Experts of a small language model.
Size: 8 layers, vocabulary 23015.
Experts: 96 experts in each of 4 layers, 96 SwiGLU neurons an expert, a softmax router.
Training: a variant of Adam for the experts, 5169 steps.
Below are experts of layer 3 (counted from 0) of a mixture-of-experts language model. Rows are named router (the router's row for the expert), gate (a neuron's input weights, with its number), up (a neuron's input weights, with its number) and show model dimensions 320-351. Each number is 128 + 24 x the weight over its row's rms, rounded and kept within 0 to 255. Numbers have three digits each.
After each expert's rows: "mostly gets" lists some tokens that are sent to it at least half of the time. This comes from a sample of Wikipedia text that the model never trained on.

# expert 40
router:144127107104123097157135112139078109161127160122167112126096146112158136094177152115142110130123
gate0:092156116166084135112145122113128147098140117141143146151154136150138149157120060149121141109086
up0:139110111100142122145119159153154131121135092162135109155131110191101108138120165127103137128180
gate1:168129121136125132150144110158122172115149095116095134098167151128136104149126089133108106126145
up1:161120155146150111151178094148117150117138130141134083096144142135137109087068141140106095092162
gate2:137115136082095138144109085112129129115118095094145127100116145119154128126116130161116140108084
up2:103124123166112125135125148159159101141109162168121130157124150154153146125143123126159139165172
gate3:121145117131142142136078114167134138142146153099138172101123127124153120122133155079081165146123
up3:115140175107113141094116137164110113111177165100133162098107130101071134124090145148113141111143
gate4:137109125094167102193150144148145125112182120149115087116115127122131114132126140123105129129151
up4:111136143150085144106141141113152096157102121050104155126140144116103129124137136113130133154131
mostly gets: "|", "-", " re", " •", " sq"

# expert 55
router:121161157145156145113141080129138096113108142098137143116101090133101122124131139153171114112081
gate0:128099080155147130148134113141116104133149151139138094143116127081136118155120162100125123118091
up0:155125098113088147104101158176109128140145127111092123157091129112116146138132128135106094140147
gate1:154083128099129116108161103126169126172157115143138124174123105143136142183139136129144137170144
up1:136125148112156127115145120119140151147149135126114134159119129134136131157120119126155117137119
gate2:141125143107137113153120124140141137108122075107121116122125128113172148163125118172094111150160
up2:090114117135133124136123103131134135140134159152141115144148146145106133082078151099107150092091
gate3:184074112136126127129118145090094172142115154125089166148131120138110091161149109170126103151116
up3:120148138123132073142111120131186100166096113140155054079157116120102149123138101118111154108120
gate4:139102170102136149136161135122203128127083099139145154105134114144146134121132117113160144081132
up4:153140080165113129148119134158111097116144159132141137115128099118102096161117142117081110191172
mostly gets: " UEFA", " Spain", " might", " ROU", " GD", " Puerto"

# expert 30
router:106145062091143133103136114144122130082131095119150120110138075162086108159151136118176133129095
gate0:125109121094113122088097165095107127161134091093103147157119142127145139133119112159135101158151
up0:118131131115148180156095138138149136144145110115123113106107142085101165139122132144165145111082
gate1:073094119154111171166132113138153136107136097098146155137155131157148120071123146124106120111116
up1:149109107112101126149119169080104085137102159127118163116106168104153083124119096159144129127115
gate2:147144097144133103128138144127122155135154171112115139110163111128153141102157112141105114149155
up2:143117103157174137094148113093126154098117135095126171137205113143152132130117105122095133130165
gate3:122163131097106193103134170143129109129188148085088154100107152108158101069140118109130119163113
up3:087089140126093139123117125145214166170165169109148151077153129138117126106139113152109129133145
gate4:107113186153114089145117115098144130140124140160128095107123140106090117117077156124137149148159
up4:121106162074145148152146151112114105156087122174131136148117170131135109086140127137140098134126
mostly gets: " boundary", " operations", " agreement", " Studies", "ร", " Tobago"

# expert 6
router:132118142100160075137136122088132176126115133153153121159116156139121113119101086122175106142110
gate0:154073086166081137097118065164137141155100103126135146143154128135128182114151126127121129124141
up0:106137143161133125157092144121135099152201156117159168119093106163132107125112174116110123134124
gate1:141126115134145080129144093151074131146122096137143119091174113123110132111114178101103080145123
up1:125136135133167148106135145134135142127121127137132124131160111150075161099118140125093122141128
gate2:105105114134108143128096101197159097128120105116108179145126120127089152139155150105102159115156
up2:132136111084133111173134106147141144121117106159085115175140145120149121123095142087117144119145
gate3:142094118134115132132124136128112107113141137137100116143072149087106162123098105088101136154122
up3:124107151124128118114140116156164170135126134084134140108116129126093111116135122120165176111163
gate4:138103088111162130146093116042114124149107127154143171120145066172133141180138110118127106137140
up4:090136087140135124104112125094073087143087154137119100141121139147139123153131084117150090191106
mostly gets: " William", " Robert", " Richard", " Charles", " John", " David"

# expert 82
router:136125125170145182172163087135148156112092135135138143132155099183136107094142148152125128129168
gate0:138117117124147143105126107147144129088143157164071148133130145160117154142118109126071128122136
up0:129173118143153135118132108126155161109136149133108153155126125133128109158110089096110158136157
gate1:109110166170093158137141158133183101106159163110090057139084124129081108125105108162151155100136
up1:147125139141131121095126154135108156147084168129122114108118135121172100131145131105157116100163
gate2:148132150137104149159126140099150154124160146162175119108157109104128178159126123103127145100144
up2:115104141122131134121139115114109126130155164117107109164079128161188160164133119163130122134104
gate3:094149178082134124124143130146131120204125134119157110137143111127187110155123058123188150124133
up3:137132086136170108128123124116136126072133138102091127091130121154096108144115141124100118097130
gate4:141086118126123126096132162107121133145137112131140126117131144103140125154101153125111106173147
up4:129185115162111141102168132147121147094150114136118084127082166159144117111127134127130139098119
mostly gets: "km", " newspaper", " news", " (/", "jani", " Ž"

# expert 57
router:124113144128108080111103152136141139132116094120199161128155133139134150136166162124098153146088
gate0:162122106110100133115118114195080122107192131141144150121167157170135090130135153141117094123147
up0:141157123149107140108119151154090116123157164170131140118137128134142093097156108146135121119126
gate1:114130127129169141142145174121138149100105126114122116142053161110113109144159085119105123122106
up1:106123137089141108150132133116131134097101123101163086186092141114115128141122157118114094141091
gate2:145138185080210108150123108149107131127136112126112125165155115170144090119093069134094105112177
up2:124137120180078166113149121125145138133118130106121107085092141087077178111138150117140124169138
gate3:170114108134116106131145144126144141183181172121126110139205113159123123090160153132123104120134
up3:151149105158149126095146182126165127143167139130140147168185121186146144132154106130090135127179
gate4:135159101126181146141129168160099110104145126179127139188110169128108086121122134105109152140101
up4:118120158110151124115086126100110091148125102150117123135136106128144119094109103119083133111144
mostly gets: " ISBN", " :", ".),", " von", " pp", " El"

# expert 56
router:161110133109126125140117106103127122146127118136083092135121121099118132134154140087093122165112
gate9:157143179133127111109086127108179136181171116193165096098087116110087109164137148093126120096138
up9:100147134130189129107140097132155109115082111119103151124115132132114140123158136112079131135110
gate10:114121170134170127143126075162127086142134143110159146121163143142102129115122114115114149160130
up10:133125132104125121143104116129141075130135136148132202109156144126102126106124141098131177107114
gate11:099116126100129104117171090131179132113104158198120147119120055112142121152137132117135141082114
up11:125123158123125105111132065113085160153112125146127085154117081170136098141109077075122137128113
gate12:150142119118169185094137169119132131123125139153095128166093123164164154147132121175156149140148
up12:154142155136088108124165083129114089070140135090115119105155135120132158131110141091141142132098
gate13:129145136145076103115124138099134128106169102093124094104113134138126146126113097145171115111110
up13:133118107119170153145095101139111138136096137156145150150114106123156134146131131120081131161120
mostly gets: " its", "The", " this", " all", " This", " other"

# expert 28
router:112165138132142078095109109119115167145121143159168120120190140172190151143113065138159121126105
gate0:136096111118115132148098089186102138155120139144144124155144150097148109145103175148119098103091
up0:081085114142118120122123126128169146113131119151106128114125148092136139125083161135129146094126
gate1:153122153136119149135168166133149116117152155144107117134095144111145163102104146107121124133138
up1:131108151160135168147110118159158114118128120110133169121159143150149134120159116116173136061134
gate2:203105107185095136096134127110115188166084145130139128140122124151140145130138117152138142147139
up2:098124082159100126167096161075125141109151182073105158094154156133129168111177126151070116168116
gate3:198129122106097139154128103148118127179086158100138140141118126140143148154180149143129136146160
up3:178103138160083130166115109110112139141118138107156108131124133146132119187157128114083147101123
gate4:160121124157069116095103124134089134146106136080143114109113154100152138154118111160157121159161
up4:175145120179096149128153121090113110160100124158140083158159160128102163148143141141113102106107
mostly gets: " Van", " Alex", " Dan", " Pet", " Tony", " Fred"

# expert 61
router:137107123184159154127088089102146117120127113144105146147121130117096131121168154115116132121088
gate9:126119128117145096165124129151115182133124144111137098130127095122122109106135106121170110109140
up9:089118150157088156119148194144126119128138156111151127102136147122124138160140146130101145135176
gate10:141153130084169141124147141130142104158146166096136093124134115126163131124124129083158088111124
up10:153117117156110105151119128134130150094147132147162158134132145113117137121135188152091163128102
gate11:111125147128123109128104125090116178125098114126127130127134125089157173114162150107144156134075
up11:145152138120119101135122123134094123121140158115148153110119163085136126163155145159148127110104
gate12:113111100124118109113159142128125105110134113157124126121134115095134117150130134105132116126118
up12:117104160106156121089149128098160126098157089178127121161095111115124081118117096115095135122129
gate13:124091108073172130127119144128119129138141131161131095144140142101135150130114145118142135105109
up13:187119112139147131144116124128109118129140126125159162169115110161115142123137153216157129141122
mostly gets: " year", " period", " months", " week", " day", " times"

# expert 74
router:168121107144127130173088128137109107108166143172086095185118145103151125141133095135093132141108
gate0:085151153116184136129096123183128124186126118161130117144132146139160080114086169140093101108123
up0:115113147122169142147126110137107151107135108109102109112118142116140120111150096118095117173103
gate1:134103134046111090112117151131120090139147130105103100141100146106123130108105126087145063132109
up1:146096111091094093153112134119157105133148151117135100099112111100127116157119129113106145149110
gate2:125128096143102103140078091070093132126137104142160114142129129100131097144103140096097147127104
up2:153128163111126151116172144136128165141129124121098118105132135148107163091160118148174125102150
gate3:129136115199146103120177149190130097138102156148113128130130106136135153126090143142093147114152
up3:140112112118173145143134161113154133100116108138138114124097137131086153153140140138109117144153
gate4:108188098164139146090101103118099122117146118137143118137196128098159166126133111090146118134161
up4:136077120068128121190156153135153164146138142112135148132084127134102122131115149152115143137106
mostly gets: " it", " they", " which", " can", " there", " well"

# expert 24
router:119127084108129114110174092117141092081135108149153141118097090172083104161131142116184138124068
gate0:119153152077143168100157105138122199162109096151146114149115133138128127138124124161160098149110
up0:150102116124129146151085126174141134129126174142117124116104105121105143101100135131113131123140
gate1:155114139110166109166121124112123150126144138143151160113174085135122159112117136153111093125153
up1:155084147128106109111145113135131107158159122141141089124128129152152121140162156132109159091138
gate2:145084126171126143144166165117100126123112099085089143114158115154107129144175129111104125166113
up2:128078145131157106136109150139139114148102095141144106120114137113149119122095124152137109098150
gate3:142117157149154137137102155095143079133109160156101102160124137092086075155093103105110104142161
up3:120139114123127119070140127105155121102086140152134115161167128151136148111142089090137137149115
gate4:090151099120117109136133140141149133132115156084131125157165148122134085130134105170128094142190
up4:120119131137140122148144080141103105145150117142122089129140082142105167104099151184148161131097
mostly gets: " analysis", " researcher", " restoration", " During", " incident", " during"

# expert 0
router:095111115120128142150124125125142110152147115160064119095123123091120128153137110118102108127089
gate0:176127139097077097096130164108114104149180124122105132138121119141123104118118134114114145130136
up0:151129150131087111108139153095141114151176140139103114129118117127105124112097129091082133142108
gate1:131134168113123068126168127117118107141111113146138094139104080088151072086119112176135119102140
up1:157149147165137082099127107175099138114112105146128105151109113097152069113112129176130103088135
gate2:131099119116103140142124174123105092078120162148129142147112092142158158132142159158115112170155
up2:124079125124126145157091116143098107130111191152110145139103072115104185147117102127121126152115
gate3:096153139150112122157129117127106108110119109154084104138105114106143163120101110118139144139136
up3:109115176140078138127120143192130150123130093104109146118132099132135162097105125156101118119162
gate4:115115127156104146134165113114160160109169129122140140144127124130149100145129137137142103076126
up4:156105144101099116147129134134107179119103110154136130136146139091121156123132149168148136173135
mostly gets: " two", " one", " more", " new", " three", " some"

# expert 94
router:143135125131123144116133100111145100088120114108152151137149158143166140153142162171128137121128
gate0:079108124144168142121105112098112116120141136158107135182166109121135101102112135072137142118137
up0:171150138086119107131169151157145122134124118093135116102102139113138137171110133171112115139125
gate1:115129131154171092120103145091135184118148126076162126119128090123098099142134093116177118087101
up1:175123109128109151129142140114128082139138106095105153142137137108089126083085105163096106175119
gate2:093131102151128142156198120133114137115169129121116091134142103128152146145112148115143137128117
up2:140132118126134110115090161101158105148084117146136149131105147122132103131122118140127108147132
gate3:133161062163115173102092131145171093131116103164108132158161149160107121145123131158132128137104
up3:126137177091182088130138115132096144154154143087111096113116126079120129108115135116121148144159
gate4:111117145160118159165155118145143155116178159112129095094094109124112150161124085125115127124166
up4:082112161164171146127074126157095151138134095157146140124135122131107091119154094135142099132108
mostly gets: ".\"", "\".", " ==", " ===", " ====", " (\""

# expert 84
router:107160117085139125108123092110166149099121105110147121119114111158063110121131103090137136117097
gate0:132102155076150098070157141144094113126115141108142145104136107133149092132117153128131124133106
up0:111115153172111143168145189152149134109141122163133160157134146104142122074120131153122122118168
gate1:122113122120135118142112093101124144103093125152140161175117102145167114167123088120144107091119
up1:137117111125103162153115126150098114128117143122097191168132135218155119141116132152140114130142
gate2:134130129126152115123169138097141126136112130163129139133114099142124125156125101157134078144118
up2:121101145116129133111156184113154127090144085150148120138165138167149115154124140117105068144122
gate3:127150151167085141155114107116149168137085142106128096119117128143144181134133128112165102123104
up3:095123103088140126146169090147101134132137103134152128175121110104154110135092147152139087128152
gate4:124140182071153147121120092132118116110081114124140135115105152091130110152116120115120123081159
up4:095156177089166139085102107133133162120107122118135112155133132085105088126118108130083104088142
mostly gets: "sson", "stein", "worth", " Hugh", "stad", "owski"

# expert 85
router:131152107093135144107119111108122103071121136147142126112108077179087099131149151110154133136082
gate0:130163110182033154124145142085144161133128141110143098131153144126155162129126203132130106112160
up0:143085123169126125162147158140159138095123110111104138088124154122125126120093105150157174159129
gate1:100103094116122111120138116107107151107124137132130124132149135103124179102092150113093109107142
up1:154181121126162180151135118175130116145137185080130138107154120169099087137113130121123081137127
gate2:093127102124128136109103127134171138101099153096120125151120128182110137109130153145116114140122
up2:110151146164104137109123135116089106118162146107094116163114122115125100074092133149138131110120
gate3:124162121110129136107144138134120138142133185146104136095166132143184108104137164131163152083135
up3:150118144105126117148116109146134119121125106106125154114156127152151151100120100135098125137068
gate4:138160159148158104070097133150097134167089134149101171101095097157176122145147105133170125100131
up4:127094149084156105139108089159123117134124085120089194117125104158145109105121135092087145101153
mostly gets: " Regulations", " NBC", " Senate", " Nominated", " Hollywood", " Wisconsin"

# expert 49
router:127151093155155130103140107129139127123114134117138112088124107178101109177128115141137124124089
gate9:119141098136099106149166161081135157120118139106113089108121127117157106085128137166149154126117
up9:097146081128078104145132155115124146067119141084103079125156115140148136084134115106092136133103
gate10:195116163101138140128114137099172163169153098182140140135142150138126130091135183130107135124140
up10:116122152128144113124133109127109128127159167106095153127109111151158146167113117129131121173146
gate11:138132160082133162180148130173131142151094157139133122117128127140148117145159127154157182094116
up11:124146133105120102087146134125117126116124107080152093199134115113154114125142112096136126145112
gate12:114141116138153111145138116129146152118104136142100138098126135138122138108115169125122137130101
up12:079153131123121142137092114130108127110108128148132145148157085151148121128115124117120126154135
gate13:126137100134166111101140155094135089110115141127134182128129090129110122173127099117100146146122
up13:104136140163132131155162110115146134151087093155118097113126127099125115081116116113173156126143
mostly gets: "ส", " Victoria", " congressional", " Rogers", " Upload", " Harry"

# expert 47
router:114113087136148121120137090163161122098104108103149151115151106156096098143129130093113169108131
gate0:128095130140141087160116101134119118104127172126109125091138135101188129124117122149139117124152
up0:121127136104128127152125169137141141115161129088107156098105142156119149107149131142140121131129
gate1:141090138102140109094145121077115089139161069116090095128154134165122143102107136103165110140104
up1:122163115111096115122120146190120140139127115119139148177147151129167129171126140144128125142131
gate2:123138137114115097108130128121153114122111116128091113118120168135137141128142104089110102140131
up2:082130107139090118136127124121133095114112108122091145123109122110106142124121117147109153161116
gate3:115115132092094117147122129123101128131108133103127132101161097128093140129173092149190087146145
up3:067091104137135139097164120138163068147123121104116164157104117112115144121108097125181141109110
gate4:123155161085147139147128118144121107110133122158097127120138113094109147073114110096131137153127
up4:140144114133153147104130104132128106112136114166113136152168090135111138111124127126120124142138
mostly gets: " Warriors", " BBC", " Campbell", " comic", " Horror", " Machine"

# expert 60
router:133130121139101140112175100149132125105121102139158119129122109118131149143129141139094085128119
gate0:135119144109126086104113183166077130165162163093112117136135167144123148128126060124169081140090
up0:122108180131113099124093146152131123127127129123097130155127127123141119125161094148123079115102
gate1:049088114109132127100093136132128112139137106137147158122165113180126105143124111122135121128156
up1:097084107121130107108108130164120127110121084129174147106141086122164134123125129129098110103171
gate2:151156136143101134152161093112146163127131108130132157157140109114130138108115105058075088132102
up2:154119124126100145177155114153098106109113120143137129095138137098146159127129120098136102123113
gate3:093117153141107132140143097098113105152135134157134111165125129132161144078095153128145129125112
up3:111079159171122143129118089050135139121093100106106102096137111146179135141156090170155119108141
gate4:086106140116146129099169125149139111124080148141110110116112108107090096164168113117159119079097
up4:134172153133108141142129144151124128153160146135165084136083166165126124109118151098102147114138
mostly gets: " ROU", " Lov", " SM", " Min", " Meanwhile", " CN"

# expert 95
router:150104131157136136139158152085129136116093150160079087155115117099121126143112140146116149148100
gate9:143112117150078107107151140145144094106170111133119164131136136129121155117156121139092160123112
up9:116090106137087111124159098122113064103180115122123164122176117116106142111120134121138148158126
gate10:145145158089140114143084125176091125150152109154137140125137123163136101119097116136096132089158
up10:175112119103084077125125113151108168146124098118109109104138122127136151136129163109123155119142
gate11:111167144124124127141100149121114129116122118148136131197132116157198114119122145122137154077152
up11:125116110121143150150146138131121077125148137091124143112100117113116111073111164135084115131114
gate12:094094108133146162159158143153131147115107137113148122141115142135127072113102100149136156110132
up12:093107128129144155161175127160136133108093154138155113141125131118146124119104090169125181104132
gate13:119097119160104122168117104156105093115128099106158125097149125088140109118123124166138125096086
up13:110097181168178145088120128116156104147118116140135080097124129135139136158103124106179161105151
mostly gets: " up", " made", " held", " released", " used", " began"

# expert 44
router:124134159079102117096126098146121120133124083145136152175134138140157093162106115179112109154163
gate0:126122130102116160122105175114113138149121118103123120102176125154119087084125085132167107078134
up0:139116136177143095144143103162150145090113121145147114146072128113128147157134145149056136167111
gate1:125080095107091089132135088097149122115110137084159100079129134120089162152122088104100112115140
up1:135154172138158197113112120118134117111145113119111133229089155144148138107126151129144139181139
gate2:110117131129160119115139148148126193116155097139160127105142126064144130129134121090147119106106
up2:118140160145119121107114136075116119109131148120116130125124146117154127144113161166086145118149
gate3:114107179130077100137152135132136119134139133100104128067127133126114127131125113130091105151143
up3:127120106148120132121140101099175146092106127134135099108142113146137142115157123105121128148155
gate4:119137145150137146149131098154155142122135125133156102145106135145122133141124140110135102111112
up4:125125094064123082113133112066109147178121128121122128089164138070103133103124082136138128135115
mostly gets: "\".", ".\"", ").", ",\"", "%.", "\")."

# expert 42
router:088128094131159128127127105101122109102104130133146119092124071172101110142108115103167136116082
gate9:073129179141119126184106155140147076108171108187129135159116145100178116107102139125156144110119
up9:166113098151117126140090127097094143137138139126160144075150115139126161135158144123130139138150
gate10:132124132150142117156136139113132101122117140092129143138173117126139154081098115125169176141131
up10:136125134066138120150104154128116143129150096161168118113107143090141127144114130137084075115144
gate11:098184101127094177091153105112156112158119114131125135133183141089144136121157172174142122115119
up11:118180139113184154120126078133071137121141111125146083146095125152117123122106099089099117103133
gate12:155122139123116125115084104129125122129143134117119153134169113105115141108119149091111115168136
up12:151113053138126113143149171125169162113126106135089124106118111114144128114130145140160128087130
gate13:112127112142088112108123141123118138124151107142101170154118092100126135111169111139112126084146
up13:120083126136114117122131170097197105117146106160087086153118137149086120129088076134084095116154
mostly gets: "о", " Moscow", " Baku", "ς", " Azerbaijan", "ρ"

# expert 11
router:095128107147133132115122117111087108075089097140139137121135060180120102155114154085186162135089
gate0:158134115162165090168133135130128094103117167148123119091144092142115141149097135120108099102096
up0:112152092132155130075111136096145139137118103130151148149103176135109141099124156118138188132106
gate1:084075150158141123086087145104121110134084147110132161107149096119127076185126179133139142119140
up1:140164131107086158162163108138159132131159158165125153143106148124137170088111106158141126112135
gate2:140196146145143118157101150140123135151094162141130135112170128154142130119107130166103130128125
up2:125184154122120096135098131151139102080092126135141089126147155174173096125136139167150142157159
gate3:129130118092130130076119107134146131133098099181109108122105154128155099163114145152136127131148
up3:123120159127123179127107155137137116130138134115082127134121147134109134094161123119131091105147
gate4:124153107100128109134141128202160156140111160076146123126148127140172098132108171123113132161140
up4:118141093156112109117103138115149126130114122119106135146113117153120134126154132120111166124122
mostly gets: " mathematical", " health", "}{", " mathematician", " mathematics", " theory"

# expert 8
router:142102127148122156135063105108126117125163077174159179166147154172151104128099152098137127132093
gate0:115119122133123098172110149153172115157138149116128096138096080141124101143122139136113139130123
up0:118144104122163092157113137147172125143133146174131113139136105141139133112113127111106128120091
gate1:122132145105120136181107150123110143111152085146121169157111126147118175109133156116189153146152
up1:122122133171119084097167079132130129151112163071099109111165109134134110113134082147098119117112
gate2:128159125107136159133119191116155124143137141089138156111123151104120126139105126108108147156134
up2:122149087095186162123131133134146145095106106143154133121159121146099113095100127099120150141096
gate3:153121143124164085127115133146193152165131157120171175103095128104122087146106129141144132133141
up3:111127138087084152159149121143106110111122083087099114132164122094144145144128097147154124160133
gate4:121121182097140144144134097125088142136091116129122148151137124076126147102133089110160144144129
up4:111093147165138154125123126125115096131156126170157110124144150150121094111130127142151133092122
mostly gets: " you", "...", "!", "My", " me", "You"

# expert 68
router:112126089106134124117150119090149096076119135121138104107133083174096115132116155085163124116057
gate0:119138147108149138141080109103131105155105123099136119111145129112139113122090105117162127104166
up0:125098128085180135158091113087124150155116152076110137083161113135137147122110118120140111103119
gate1:153083124121101122113142133072115096091152109116154128151108115155112128120150135119127111117121
up1:184111113078122107136112154089132121080159144138126153182127156139153102113129140157156159139146
gate2:095101122151113137125126148105165152130164108128146106137139158115092085085118098103136121165127
up2:108127174153103127121150091124124116118098121153120077098101117153122169130144141134159130105143
gate3:112140129123077087117114111142102119147112130095116091134136201115154097094100149120117104155143
up3:181105127136158116118126129135105098135102105132104110147135119111097132167110104140079111100159
gate4:136148165128129111114090146100142106123120175138133136104134131132130147151105117093150114120153
up4:150144129134115127123113137102138084127108131130110137131135118132152159112142126090107111137133
mostly gets: " Richard", " hospital", " Walter", " By", " Bank", " William"

# expert 69
router:091116121147173105093113111073124080097138139123156112099137092142094109150110142113157155114121
gate0:142129152089137152099094166160083098145117132105133130140116122097134105097117099117169131140141
up0:142116148108156125114114110120106097131112161105118123135098131117151082127117114141156153154178
gate1:111106114137130118126119095114096128116128128186140187121129130106124134134091130119109114124096
up1:115095082105121124144109093150087144125162097140101142143126092102211128099101131111117135148123
gate2:121133143120124097100136112165115084126116126114113152183155109150148099124123125150095144168127
up2:130142134124120092113096130180155124137109093145166144190168119132093116138129143103129130133094
gate3:128106142139138141129084112109133131119134173110109111132091101107142165116114156141130130173146
up3:113110139116120126125125103140149143130136145113138116115091099137158156082127156130100111179127
gate4:135123118143133101156097061128166148128151138120132077082083088093131149151122099149149115131109
up4:139103127136110159097144172099093100154103133132089179172119136162111147117135127123112146128142
mostly gets: "\"", "%)", "\",", ",\"", "\")", "$"

# expert 14
router:141145130144166138116115137152133163120132122124133099109112145123106126117128132140122121120174
gate0:158153141186129154110121145141180131128139143146174070169119162077102126118062124088155120133166
up0:109100125104117096124127150156120105122130146160141169122149065151135098093125132131129062115110
gate1:160154144171145100148106130111121124129137137093133119146109119116093107130103151124089157180159
up1:152095109089163082143132118120111087138139132114100164124115136154128146145145125093111120116054
gate2:123141140145104139145163130130167140145148116158097132082079132101106146166117096190138140143124
up2:127101131108129128137122163133109139191101140167128102196150143142137118112144173137103101134157
gate3:140141144184142142178124117092129133089143162107168153120100119160059128114081113131072121084160
up3:149104120103150128188123149089106119088137090125128106105155112171101138187090135144140142105192
gate4:113134113120082130119179157126128152176105109103114090155143081093136147114130131162106157074165
up4:110156130104103116101123123121113127181120098129158112137113120109117166130097098109122193119178
mostly gets: " Jr", " Places", "ask", " Historic", "Gls", " Formats"

# expert 52
router:123153124105112153138077179137123131126180131149138135136119139109092098138074154123131123114127
gate0:145180131158091144182140152139097129163108136109117144150118104182115146117103165147145101172116
up0:174143115135107157132108138154129121116152145127125134177091136141104170156113122130122096130163
gate1:094140148130116116137118112146128092101127108176163099104107110093114123132107092151101133112134
up1:126139135118144133111134148123095127134140081107091143149094134163143119121113136129140146106128
gate2:098172128207134141137126112116155181114085146139122133100137120087112142071135094117107105108137
up2:095129158141111117129130129132118111111138129137132180129089098107120136137112154130145139070106
gate3:129088135107152100145121144099128127114171106121160111134118140110145131146128104155152137086116
up3:120114126125153119142108153139100161123166161148088139107127145144109184086154093153117140089090
gate4:070095114139124096122119151151131126170117109095138137129123184142176139135143115128134134072103
up4:108105097115141106092108177139115144163120114124167161150085148130189136147133145133122101100100
mostly gets: " song", " film", " songs", " music", " singer", " Albums"

# expert 27
router:150113139126103105123115138113147146129110127161085098157115133086146128121108132113100177148107
gate9:122073171145161153110104075140095164096133148146157099142141113125116111164094137117111108073100
up9:136071097132135131101136116065105108147139130099123113128169167159136140152141115100135131107094
gate10:129080145136095145124112129146142136130119132108126111145124148141088145107127120154128133144100
up10:091099134168176135134147138114167117159134099160119132139079136150137169144157102130160150128139
gate11:105068145101155133123135125131124146152144116155108131121111098121106152105125129144126121162158
up11:115121128116106085146100152126073094127119141105113126144160103119129105126131104097155123089127
gate12:122135105154114125110145160102122110115159182085100126147118162184144168127124113127127139144174
up12:096121157142072121125167174143111106100116082145124102109141125123146118166131099121143145100149
gate13:146163101121119094146152143130104091125152130166162176127150074099097057104131110125137111107135
up13:118127139145154155093134122125148095174123122153100110163111187139162177112154129081140161120124
mostly gets: " made", " make", " took", " making", " using", " wrote"

# expert 67
router:102115120146120092125106098189102137125118137130137109161140128146072113137104103121145132149165
gate0:105117144152140129142113133104142122144104148143170131087140147139116109110125175135096133110140
up0:143148110115090139127177132114140120127144123112106130147112128124144098106160135071167161150081
gate1:120122162072108117108141121106133128161097165127144164134144146077106115105135085134135138151194
up1:132077157116138101136130128064138159148146160137171146137126174129102140141140166167166163112177
gate2:142148121165076116133123107162123124101115141125129098098142120148081153114118114133112142089115
up2:108133167115146128128145142147150170138145134125146166145112114144165129085144189120105132139129
gate3:154095081115162148162145072119093168116125154105132130079093137143105161145154132114134147121143
up3:077121163133166101099103140124147128145159095126105089150089106083122154097122159126164121094123
gate4:153127102138131138114142119127123167141133143098116143120138151118146165116126130173129165144158
up4:135147157140165132120135115106131183147104173139125090124131166164136165122102114104142193161127
mostly gets: "ivity", "ism", "tar", " independence", " peace", " union"

# expert 91
router:141117155157151122123139143149131110114119164163163129160179130162180135118101090122097115118118
gate0:173089104145100157164149142133137137148186117122150143163083185133133138160134081159137130152130
up0:130173140132151157159142107149117159116087128134092123148203139145102150141139174117122152125099
gate1:131110126168117173158128132113146139151155138107112105110158116098111149149167136157137145127142
up1:095125109162140167080133164154167133129143132131140121125113130146119109149114144116111111110099
gate2:126068080107102140112148123117147120090129128121129115117115115126116137170123118156127142149109
up2:146130130140132100154090109114116096134171125096108138131096139109112129158109102155097133118125
gate3:129097123105146136188130143102129104096107119099126131124108127167125151118142125158094131147145
up3:155145110116133094122107142139107127151115107143148155116176125111139134122109106147148107148081
gate4:143122101095154113186145135125118070114104087130121146080127095117121095151118138077084172141141
up4:136160123142088076094141114157099179143185117134112094109148155117137151120129120141164091169108
mostly gets: " Hong", "ō", " Chen", " Kw", " Yang", " Shin"